config.toml
n_layer = 14
d_model = 320
n_experts = 48
experts_per_token = 6
d_expert = 32
d_shared_expert = 0
activation = "swiglu"
moe_layers = [0, 1, 2, 3, 4, 5, 6, 7, 8, 9, 10, 11, 12, 13]
router_score = "sigmoid"
normalize_top_k = true
routed_scale = 2.45
balance_loss = 0.0023
balance_bias = true
init_std_router = 0.007
lr_router = 0.000375
vocab_size = 2048
norm = "rmsnorm"
norm_eps = 1e-05
tie_embeddings = false
optimizer = "adamw"
lr = 0.00122
beta1 = 0.9
beta2 = 0.98
grad_clip = 1.0
batch_tokens = 65536
seq_len = 512
train_tokens = 214300000
steps = 3270
dataset = "wikipedia_en"
Below are experts of layer 3 (counted from 0) of a mixture-of-experts language model. Rows are named router (the router's row for the expert), gate (a neuron's input weights, with its number), up (a neuron's input weights, with its number), down (a neuron's output weights, with its number) and show model dimensions 0-79. Each number is 500 + 50 x the weight over its row's rms, rounded and kept within 0 to 999. Numbers have three digits each.
After each expert's rows: "comes before" lists some tokens at least twice as common just after its tokens as in all text. This comes from a sample of Wikipedia text that the model never trained on. Tokens count by the router's weight.

# expert 16
router:539506539439447448488565440493477463455568491427561587603525481526467494523490550512525499523547431456436502492504529427512540546488416546512514442468418428447556460541572503538535537487513476481641525488506560567524429524476506574414603524
gate0:489478591477536431563529515438413429530605418456548501537543543482489478569439534569451608511486472510458505569595513453546521468526421493534460541488438513497560488571580468546491476553509472485457542505582553468477487580515502520468544544
up0:483596478471533579421439417506456583469400543554516433557461534410564456504446592469460466489447484526524552552517486430529479392552518476484491501513490554568530537474473493460489408495483514500414497492457500481475538620540570468513476496
down0:461512604510570548575550539448450431500508604461513504576470485534471490525603522434393497486581461518461473449495428473504466534532468540485551422522526506478469381536524505423495589473495546670439602472520494525548543532492537449538552479
gate1:593441527490489418441478506438575473486562582573529560543497565541436567574456555575529608542451437484367565563528545517435440506533494464541517456518491537500411489551566456548506418588514523561469473559535544503480512523538560555450443473
up1:542562484496453463440496491438475554452541613414539467579427563603438561485477542588488550562452421468465440475515503549467430478476515552464504491565520444444529519487563478541522476514515502476503534605456519550445537546490592569484480502
down1:511512539478498527413506571436522517503477601453494445390451610446506505529443587486454541510548453563483509592585485522505419583580443524543445393472518570528528532461525402433476575443477500538531480600493564557484491472495543440459505523
comes before: " ", "ly", " to", " f", " re", " st"

# expert 38
router:443498528608602518523488502558438482550535496498481444483518488491481473590477514408448508601613461531424492507557443514568383443442556584472410532496557433450483425498563566504570471519523477522525452509499479488472562552437580553542423463
gate0:525549517550476449559444455526528478442502435443557522587510556491549532500527466526515548518430488453472455505532568563463440440524598399510535430452546449460487430509494526478553561570577557511573387533399517504426453524502479455582490555
up0:470471550420433548507537459519411530605466514538478445489402639494511470543522479498481578500540556418494506597543438502544589458465537495538469503530585494568489445547576543412544440506562418583554493414432535516494453529497596546491424455
down0:572583535521460448469501537560478503394498452514514512551503471547396446497494519553563414511491482543525520506417540529483440556516477481513485518603427481429467469507515428492485560499542416500592467517630506493549468465534591474592538407
gate1:499532487548456428493587568456548475423452494463563473546494537514509429507527493560445485493483407487534552554488518482421488509471541535510536463461421444496529507422547426440457580474463516429607463449543574495460582476480472520470490504
up1:503474507600575489552431545447444466503472558420509451487439477462514580483424477474611499437500477548570538510496445440472527390448402434589505499553536488493443511424466524493533463525562490466405477464410484486529494434603494435511529492
down1:507545535545509485498424547382556517517518485400501499461476596455492596545509538594486515468364524551580543551598447459551554449474455469549518549505489533478411476462410578535422480531499460460468483617414465479564404439538574528537526581
comes before: ",", " of", ".", " and", " was", " in"

# expert 3
router:518463580479622512552518518451547416450591465501463453521445489433612476540495554550491438524584505452468484472488489484555412487603518529428517616445490578526546503508539556575514605521416439526464499554523489459479510624444510528428546553
gate0:475559560511534554429503519508507618544471530511518436504506518511529464496509542556455498559489518505511434564589567540499496448414505550529530479463502451428484456489424484366450501467540486561537393519514532518547578525440492530466492589
up0:420548438570455502427476423555440535452558599483579497547528454473530549431570563596498580541504502468434474578472472492523553578492426581448396484494474472538578539484531499543505452502478514452478442511443482439509476535475499477567386485
down0:474552495528515504533497511474504540533488554482534506399568631522511503485456578566544491431521483449550511564491564407512547469572468529510550370477435523545482530519483482445401470479528509429508481441510517514562488485419434441471564452
gate1:526542544403535493457537574555441452487534523576465527559508447474556547518596479572539436441488470433509538467496449504547570466508504506567547573510499483580548420464409427525544537465554435510460486411507475451430507540429500511424565551
up1:567518618460508570531565538525431401550500569495502483594512490556448543489541531540442477469525473542466541526458392514571544500555505516503504570477531451545417470475491530552564504490531476535457457471468478491363447468532503587432483481
down1:549608519476482471504563473554550458544515419504463457554463519486513507468492486488406434536547485492482522514554454650474545486548488535482479501491480464584520501490515436535529559513469514503503473420520460550504393567374414502482467568
comes before: " ", "\n", "|", "-", " the", " 0"

# expert 24
router:444531548536551536557559509408533470477497554533472485368513553508586570592396491523445533505414560570522531489534604544527565461578489447559557533376569487525513583437499449597470500528439511598506518463445572524460498564489550491548496543
gate0:530488515430555483534508416497422474530510446507509577524538604542432540614532422458551420402536514512519527556543489516499440494570451461549405464488567422458581468561510484467537543455585459470477469430441512369571553573566473511478485587
up0:526536486511434580505537380543456600511504480446495552505419540434462443485406525463543570448589537475475543497562554481541558528455498498429526411475490568545496476428530447493537609481448552516438463492473482468435426479553477416522504501
down0:517559563518584394570519484457507423484516508514425497443572512457505490580421525505597474489600461546468389528675453507501517520523458484509438575541591532500435453499536511480480602423468478495514597538563495503534470445457482589441534511
gate1:462475369479437532495513437606478494542448504467411478517465569451497537543493551526524443540538524533482616461540475471558465461511569484427550568518590465448450575461499560494545489517422613581514553474447571484547589573541556557513504453
up1:453508602471548531501488503473437448445577537458466513481581519558470571498546514594525484518577486501430497529431565357503436483571460418491508469593528561479576573479436436545568529544561446499526491589510583559544515509515497510396443562
down1:442507499505511517542531494536507533501554501455517494476549443408528553487453544535497488412537460448413580362509504533479417506454500445425477495562520385495587483442492550479521420514527488485477457527485475519504455445436496477436577445
comes before: " ", " to", " in", " by", " 0", "ed"

# expert 36
router:583493472572571462530490592513530498428447570464577461431493506469517495498501507532533432460414505622555494512509543445591447542523526474509480492473404589494519537489452499502464474460574451448472491512519495439522579519604459501393578540
gate0:513579497518614521506556424545490460458421586433550507496461471613539602533518521515436509452427429520451487527460585371434506441541510475444479498498474574473586525512545516477509511468415427509487516583529559568461537479470524412485555456
up0:493434414541473511516462472543519470381527556423479392523463557588564582521493531488470486510456416551468483504478559395532417562578510523441467554427472542481528478528477506564439475465420450462541505487491495551503548468483524488467549489
down0:605486527418364482527517494473552496523498614523486518508470482483500522559557540536533440512539498437439472473548528518572476475438502409535497522535470466516515527497480500513493653461562505458486461457447441467409482413443546501568534527
gate1:476568517456459550554488439464397553471456444570579426413500506524498474493512467511568409440511444569541425531482485543418476388560461507543564489539521484598486471508500533473456437459480567504535563502449528607551588459490567453550498572
up1:471557533573486367589497449472470439421462565518566511493605531489517427495555429455490494579446590420455501545501532459509574550463492518578446479475505433527591502494524573477482424517460503491550409443566553506507402539489444526515493502
down1:466518491443515457528515505423421445543566562418613600471501500551492462395506456496484542479520561453510512499419465489597512453369430592464449468436549559603548592472403486528481525471484484509480424485527449552441451502459493474508461551
comes before: "\n", " The", "|", "-", " 0", " He"

# expert 27
router:489484605580555497544531630505393422516462489485408441570516465481443526504444486426470481528533513548549412506561439498536420396532555499538415484536525469553404574541424564445562492465548475514522521536490460536473554423475406486467415485
gate0:532488548566502493500526472536458520592483476461551509461587472539529486566547429514593443539459491490550446481581432518491483402541500464453438480453621481550478506453410478478560412538523530435440576471364495488540573550531417501559415505
up0:606522557533554542503591570484489477502494466474506583576464524467493506494383468463531523526426488512431410519566481500650493470501428492452476485476582529438489495463593528463504517474503409448465473573539527516412556486471466547541553478
down0:425468487536498580472550578465449515488465467453573467525483433495524511477382545534408631591443497478469419386514447480517503480523411508494464511515521495502516526439512451492524542504501437506518527569504525471512558519361443560454492542
gate1:506508476533478516504469565469446478564631460479463486475600607473493441382496606479444491470543524498519458534503464522541482496549438472487510355496464485553482520590483579471489575407524415481529521496567528465453529592572521402433514504
up1:522503526587438526498478452507455475457505516514438543457524480472493470501452530457489507495495481592532509541449430526502496496492410525539554469524542427460530627573452429548455540438508527586463495459433493497613594447441475501599525441
down1:547521507374509479445542512446523516437481509465459512488526524519481512508569467511473479530424501424450476515507506492513432426562605596532538528437593465489426489472510498618474469543503555502484569496480496553434458472503410457547498480
comes before: ",", ".", " of", " and", " in", " ("

# expert 1
router:490522532478534456489619450409494431565485462552568465448506595543472542399450564510521516485533445494456496502459433424543431488533495467548412475569508528544624586472468394469519461560565555585530560567445576521453606459584487459421474500
gate0:532525435455487544530522516478480481457480422514418528487525460496495521421492465538481499449617450493560482535448432518486500543521505568482485478558473462471477455470549475554486505429553514533514500473443523460589469487468467457506510543
up0:499594458506561505519521537547504463527564532506516458528469568471547451489498491497428543485518542432497449512478559581527467524522605502533491530480517440493537447497407414534447603490558545548529521331480505525431517537496550505475522543
down0:595620523438541495456534536584539494549572486492545508492423582561470424526456495480514567481397544461400565463550457570489641422540498484576424453432525479469528484492473476534500554463502567554532431507489400493501452478479539429507548484
gate1:518482544527425487581615470506526469530429430527505418510521596477475647452415561493485568452522516540542486450530527483552523603559477538416515597526404394580536587469440455480561551485494498540502615587416534597443542470569505501472598485
up1:433469452451508509444458427516424503468501471401582527505454468543459548549561525511411572506544434506493497503452492485475445440472549502525464394504413525429458464476529427558459553483603577425561479525582494460533398558486610522527425493
down1:487496528407500473549602549469522442430551534577526496429536575597519553447486493463595445497419536431567419481619487508507488531353491513514476450527533509584530505526500446519532525496460410519493589525450481513460459476492497470449541486
comes before: "\n", " |", "-", ",", ".", ")"

# expert 44
router:513513472502483484467514473478459436413574449483461556457449457494567499503525440551495521533578455480462587520484631477610447498526473558376520509515472462583468500489456517477509500480375532504576473491569596475558486419543549433425499436
gate0:485558505544541536577505468535565508450372366546551553485492471431390452409454532538409517431429504507545466515457445405447508416500456430503493511576511492515451457486471425519562451450503497528530443488568531481487515543466562546431542461
up0:487520543465537421526490470527542544514516507574475575599496553501484453422513473507498464524443466530543500459524631480432497523409407407576503520528491490588477497528464480424510494596473422477478452566484590472425614515504540517498464620
down0:540483465511489442396470390552549542482491505458537561618526509491547503455527590515637533516521350573499531521488538436494531485460408418467495475487492479468482511468490478440474550530459503636549617553556551509580563441515488494508534540
gate1:486565581522594533543480598408510448489517521458472448541520496510517492559555550543491437381432503524451510554483525516516480451507521501545553444553527355516452473545408470539461514498463578553453510538594455571444509517532494498383507504
up1:522521503431491565492523516517486478462449517550495568510468474478507522492480567530577433419492520473488567603520530542436455504470516478510540493527494420588490390476356400496449512600492530587526501500518490553547609522534552555462638518
down1:446486514503482570535480455531507486549545489498433445532475485478549560458516475508432542470506560602560495423553532515474474450528479588483555469470504462550488467510423501478511488437470591553415504472521495477536387516532456476582575564
comes before: "s", "ed", "t", "ing", "ment", "ne"

# expert 39
router:427614455469558528584493488487484484543500482514506497459525625522506526423497570503454441580433511542529537554441562482434444492511405421500458477492542588554526512484464484522466551521523501540422531515427431477562533555555447472488481520
gate0:489492556438555509513605550414570493494437443472502496435592508490553449460525478537522489530523532486478443525458471559482471553506529440495456437584584564495543575500464549490551368440501475461391452619551552538436486477540433478421512484
up0:540482523516526424530454480421477563538528602489547558532506513578525480517424493565477413477431560468463544450479457539491491382592502441576464552518431416527454561516599530434396527505511554471515469531495540502422502464496574508563548555
down0:583425541504506552534449567550478473450558460528519545390500552602486449563564536511529479526450456576532578531515488526544497537555527461524502540434516514522499494447600449598501494450522428520362575550594523601538448538560470563509548516
gate1:472537446503522451591582562568549503586448539442504476387565493509528530493395548488442500486572509537591473446568541538508409471555522571435502477457508459412464538437496543507483559552461417511427520451470411534487422462528393486512470539
up1:579460553404482513567539477546460503523475524504504610461539519541462504554400565444542507439612416418498501421428448540401508500524522613459445526433586510467475435431501484447530424431424512495482528525477457466517570588505488438530501504
down1:459530463460508420482478514483523522451495588512457463500552527471533465435534506367498533465465520536431572519482420466444503481454569592466528484569612473439544569536555512505586457561575447467546474541560493506495533574535423530442447520
comes before: "-", "|", "\n", "==", "The", "==="

# expert 17
router:516475552469556456501630540402418341475429449451543506467484541551507471582588477492475518524480436513506435605463351468514432508494546464475425482592470475576592582506444500519550534506531523566455616534437556508497470446558455494441522496
gate0:444555463464628545512519476531415549400515528434509555492566504575487483443506462430599532526579613471590446444382524527540629506459531574459520444498503544575552536469483430482500539565483492451583465428453498439487512531533442504463500499
up0:441586513509467525528530525554492565536409485557492467478587448458582583424582469495412383480474547505497489574451477560460489506477520466507483533449404538563492489510410497478461509440487548468509452457527586429515615507529411416521384537
down0:491477565505355558404503470523502502557459469558444544580565485456508476542533453356561595502565432578480580529537514521441569494468495502503443450439564446524472545444500469535493501489494503513530538492415557564553468497529471573516434465
gate1:534484553552457541498530473467506504466437484409510535575484489553452529570561586472553524537457542471481546417467456583584489485561536499604369524506461462474522480489513523417471492485488552566526488592588545515418460490527509524498486557
up1:558511493444529525517465531595551574527481575503499485508493495458458461547441535508565539448563515530536603444526488432480492500463547440466559443410461493519470466519509597472515454507485536484492467514561552498503521424431463556544495559
down1:531435530485504489489474500440532491497478544539507539546504501584466521498506532545520461401395516475519492526512547493450571500458409503517371539430444460508490468406473460449510437520585514554517563534491461506418534491465587479444510560
comes before: " |", ",", ".", ")", ";", " ("

# expert 23
router:531520493554481526534462432505527506524560633478513461524400586496434505599445458536514562547498454514468537525622571453569485446483371611470499559544453475430459606599416569481434555508440487469480582451463424533551481558448469451488468519
gate0:435546564501486404506436460498513494555460504481485457598435502513562513579491520458504526582512564462523470514477417468508492482576502513471503597554431436495469552500486581454579516548425504430535459448613532600465417499519460589491476415
up0:494515652538466546430551469485457461508443507493597472504405605514405499553449455463430444489424507489592490537519540475520535471565522462424551479620449441431508537574470552532474525523482516538433469503513508444490546451452513502447533519
down0:434521543487475465443426480511548542518515480495475416524497501564500524614543515527534467510434498489544563519560523514534558474508442495551486480509503543522555544531514536448536520514452533474455462473444498424378505526375456524484458552
gate1:493506455464433388543527591586505516441458538486439518466573514560464511547565551484488487519532490427509446518457547523505566516456412541493482556415502543505474541466443595478532402548479548477544550555467486530542383457540478548615494577
up1:523499572502412514548575543488550492531523524504426529445438395475427481551370538487494519496481541478440573514591617498487501550464406458537528601451468467508419597553473509440541517513502497504527474514526428450510407443388478450466381516
down1:469412544552516573450476462439511488424514485517527543410472541554475505500541543449509486447472434521546479448474539397427525457491567459464434539568439406534521437484503477547509593546536486435478557561563508454454556544429462539571548525
comes before: "ed", "ing", "y", "er", "or", "al"

# expert 5
router:386586486475605550483549545432475507399537521451607476446545467440508504545457464477475547465477484433582440559491445481454560545535552595489463585472458485494573503505442474609501532435585454582440562523452493567565507491441587412516585589
gate0:493544475411445494565507488571495563439439543561535586458537415499578481537540529473499538523465472384520550488449563438453462551510482552615503538561468513478442470524575541495377544549531521357508491458493493492495507449511400454597388481
up0:500592482545512448621443551553523545554568581433553531445507495499531539616508511555416505611533432474444447527550406503556464545463477480549556504457437490427593505583527532558544390524433406445530497528481503475483529557451495415414452451
down0:484437423541480535454477478495524549502532551544594461499514489556563550469415429486531449485470510438495421529511482498579610508475555491476545487474549540421478499486556498450429532499442436539536478448539551519504542523497451535477495413
gate1:495589590556564471497493547389437457463503518621512465494528477502542433489516494566444536504561470472395459435467466521537503501544447429482369514459521565510545541428464626480584436444595435427552572451503518525518526544487543497460483445
up1:497536500497564495496447476545450603428430488482389453515528517524499545475541567589529534446545496511448546476514431560558491584536410495544568460454522468455504554529508571578537385548593459465458540549431409600527482482416504530510443482
down1:474492465480619391545555478444473486461515537490540527453523565488466413463544498472484559588494509475391534515466497538395456513555402402372456479567463488484583525430504536571524487509489492443545481475424500431517584507600533470460521451
comes before: " ", " the", "|", "-", " a", "=="

# expert 35
router:459528470531546552478508454490489544578549600528499474467537544483501542433503525543512433469469626512471540436416494589509507468545538352479499479618512511473567577470448442447523526447505463620376562433542571495476621482516493460579546500
gate0:509549427524550527487534462572450565517523518562493398548569561423503542458525568552582518480567522585499566533507478465480423533456451529460450483495541489563525568546456449506472521474564442424478571449583559526474514497472551503496427527
up0:421520485481572454464572526444531599451507583577538440457542563484567500467431556583477446449524533503502553479553494544515474512455414527586508512457580443561604447496513444458492466498541426396437539589508599540510514515543557497504549469
down0:562462462523480529537604473481447551460474465432489527552506450496573518529443493438500518498542521473512488547444432422532501418517441461501398482475523437534503400457489509474466503494563536500498416560347575496484525444472463486441531556
gate1:473587473539475520423542448415475489468489484469422516488525485530527483553573458425538531487416459462475421569494518480545509470547545556525471503410482498477442471472506518503438488586538486496522406458411462442460431458468423504430550513
up1:532440544480481569492578580502407497602414452481519528520509411420521517496428528395454505488512504507529468447578483492503557506528465494540542471477437516498455503511582556440605543470531485525556526461517433444434449419514504585463475549
down1:515473542582531511576576461427444404464513518431576478487511508515581501467535454471465530538521518467439399459425433518497537540462428510480497461447525413498551571556550530521488543593404449501524505533449422585448365476422552553501474559
comes before: "\n", "-", ":", "|", "S", "N"

# expert 46
router:539567466517577609529523569475534496478519478513575517540475444544501552444553479411537500419545563516583420446504544452503513481499477513415575472513499532471491460417511510498498526515495482544533427490493504448441515543556550439582594502
gate0:477453602476592483462500514439505433503526567543463410404467583446398456457461463566444536549453545461539470456519483480477554451528481450450472500457494462555483605514462515394533581444490442496512522428446490479515550431519502509440464435
up0:518510476502472495542563441543423549537518559499508601542400497478496452556469408438598389483584480531422510563443526503464428454483523504508404499469519459488512512509582577428504516581428491484523423540569461479468491446466409588519434484
down0:475416525500625513513508529448494421503574506447492465455537579448509466373489499496445546486555514545499513496458497525485437417493508549551459573473576493589464551481478537582504532548641508499544508474543469478524475536522548551579441405
gate1:539459588497491436515474525479426560452508495521483446539473577516564571495536568575617329522468553484396529459480472489571447602514426540498496492398594476476595554541610446478525451527447491457526454440482459605476547535501535454457471524
up1:434464453436425477494527423508420498559520432479515471493552529491458537492405499559512528617535467533609464564580457540417563460528432577459467592492415505487617570530491462444530471400460392517514493487547503508552513506420506523423436456
down1:486486389383542443478518470528464505593514465519458567449424516496539546405484554415542541462526521524498495489545546550513402496481485552414400556627478440521519561510557512564472496378485467537512394416534472486439504497435544542559493491
comes before: " the", " a", "er", " his", " by", " an"

# expert 26
router:488484519549536498578529553506451494545393512533489507573468447510504493567543471444419436525594543510499424443526416457589509547481549598436518515438494503510525487519485570492544481561364482535544476464479458458522600471510460525489494475
gate0:557522552430508512496433528526436507518453551536490459513457573504414562543468571436416464459539535417543556485527472514603503504465558506503517608578518464464497592519524566448609534505503580470510508488542469453497481473504562443462511562
up0:440508463517509475517525498466492519526442550493558464532477497576456511510468405492444450538499471466449523520415528590554537611491456557486498515598460528542521550465549511475547574531474634484433440474524530469501556488587460393580515505
down0:551527504413467493538457630507494487391507507449480442415460423588460477546460638474470495636485402568532467558556456557603513441528570551427452528428464419580523567521482458482569456528490549485491523539401525482426467525499589483453456501
gate1:518425482502599446537602496510479382382465562443456568462433571608521454526590509531493514531538478486521452433573517543546527488494507585541519481453483467480470534504560548562508574549436450551485494514525515490429557535453441472545450514
up1:577559507441525598570514405561416531456523524524461406523499545587479529450612446613528534527481439559499500498556501526516438501415470460627595494557438590502532544456528453557481436566389471543476506540541530518414575477535514511563500488
down1:468490481544592405530562501489512521442503435411489618465468483551458496482512507505501459463553449401561527526490410541574513486503560481466539462472417510456542512499518547521481537570401432515498572487441434551478608516622482493495516539
comes before: " of", " in", " and", ":", " to", " for"

# expert 18
router:549453600497488489619552562462377385563428478457463432502436524409505451533456443397487525557500388604554421451548372488591423430550476457440466536496487440614447480469534609446500470455523453541536555499568532459505500474486550560415469485
gate0:404438459525609541493465517408471583459592451516533439482511567506478431558459494542484585534474479432556542528476538524448532485400567428553540536573595512582494531524469507522529460483539517462537543478503489461578514497463489526505501550
up0:548420599375490561552581556495416454405535457583539531453503559490498525514437471444548581500485443447531534558549496542513528525477525492567512579570558448573524556504573554551470548481582459445515569449509452451587569514494569565394571527
down0:571571521478481563616544553540513557419522510538537508438510497509573521525521556516520519463504429558550459532496539559480486460448464608320523623548549569594450448524522585575400549484495415527466556605445431471507513507532583504534480501
gate1:449523531517511448503518500590491471448473424424537539369453519426493451513425462529548502515434505516446496460463548495508450475434517434509439432407591557561485480531522581604516461518475586495477443550600571469487592639587549461535585586
up1:561462552582464520578558443577536433517480422469550515409473447470478522434421504444566424459448463518411477422479494451494434415487420479416470470510561533563498544563439504497563411522458442497466458496462558450479564445510591557510496565
down1:564550596583519577521436605474467500483505481503482523460532450498490535464505497525448509488425461461519405509504537519618410500451535459427451499593603552506429515490504552507554515513563520464600479528468474549464511465485540594511564552
comes before: ",", ".", " |", " and", " of", " ("

# expert 45
router:462441519441539554510500589519546464357527470468406536558544447557512523433528506485438579446500480554603496510583468513504518473534560552538434452468439564482635504425393466587483498483565410499531472553551496494493506542559465418487523594
gate0:468474581527592495464445609464536518408465451484499421584579448539495440486509486436540429459519528460534435463461484637487509464474531480463468563450528586512520520435450425481487450590487472451445538513503418462439491525542465463405570510
up0:524465465539459427475454540533445537517555479449484505522588459528517431467489406475551541533517406504433516530424481519469407492430502512539426456463434448444515583451597459510457458478526504455636418464519485493485471431518457589520524410
down0:496552534429482507550485558556589515492479408372624464526529494458523496531537481463526484459548509459540450375486480550471467483395431569505536511569590513466578544511418411552521482549707524519526483513489371517467527517637531494477569541
gate1:501514496439446492499539490470491519441493502454634492535553557569536521573471533596495524554480488598486513561429510484471462553572520408474539536541454399393505462498582414437497419515585469518520467524539597443500553405539567519443511468
up1:524476571534541479617512606390543416573421537473463576504479457523555454492575481554491518545561481454546539459582486533451688475558518465416515499475442579478506481481489487467456504513370455464521498459526545411437517508576558392465464552
down1:456407616483603483636581532430409381550536552545463492464483498487559543517509497498502601534504485506465533466450441496456527489456494536390517486566584533511510500434510476452509450574514484434481517515543483506502474407535570511509457467
comes before: " the", " a", " The", " to", " his", " he"

# expert 8
router:550511591568529483565555618478469476557478570604589546494461436463540436520501486457442537557492481542440452528442473461541446541522539453418592503463442526521550477509480609438595517494472485464415488481560544417573511456502496500470390469
gate0:488593598418586527632580603453473446548400577548558582566389413404432540478474566473495475419448473479462442478444496470457470464492547439593599491429534480513531433532454434475553506519493470556463550426572495546501601445564425537404469549
up0:450470422441494489472480452545567594500501535540485564480480446474505412519520461481461509463448437517529501539614540396530463534568531513518513523493444476430466482575468449519510519529515482532559505598536601540405409560505484560507470522
down0:472513543524560495540501549518452476473417418488461566467471507567503556358595468490450442490425462461452436464503454464490473473454505477489499519551510513467474401464461540392532548509463497422464442474541451477476467465553475444503473490
gate1:512570539566521476512520545477460446388479468450471533454487429500472520563389484408516528520483522563442484494496521426511468515500444563502495579455396428539426456482523560503416508469485476443495426534448452629532482486402471561580472437
up1:492418564507549577483523523514546527554426557524483463428431601515481447498548405502507551445448517490634560523450554496520605568503561506525463489548561473512496516505498517570446494498526494558543548443439500423421485419625557438491563506
down1:508608554468478507497516433491457503441556440461458450513409511634508566480565526481530507501393537437496525459496504475495494506480620430580461447514464370497433523459413502574558390463531548559546513504487493473463512518463454452440529534
comes before: "\n", " of", ",", ".", " The", " in"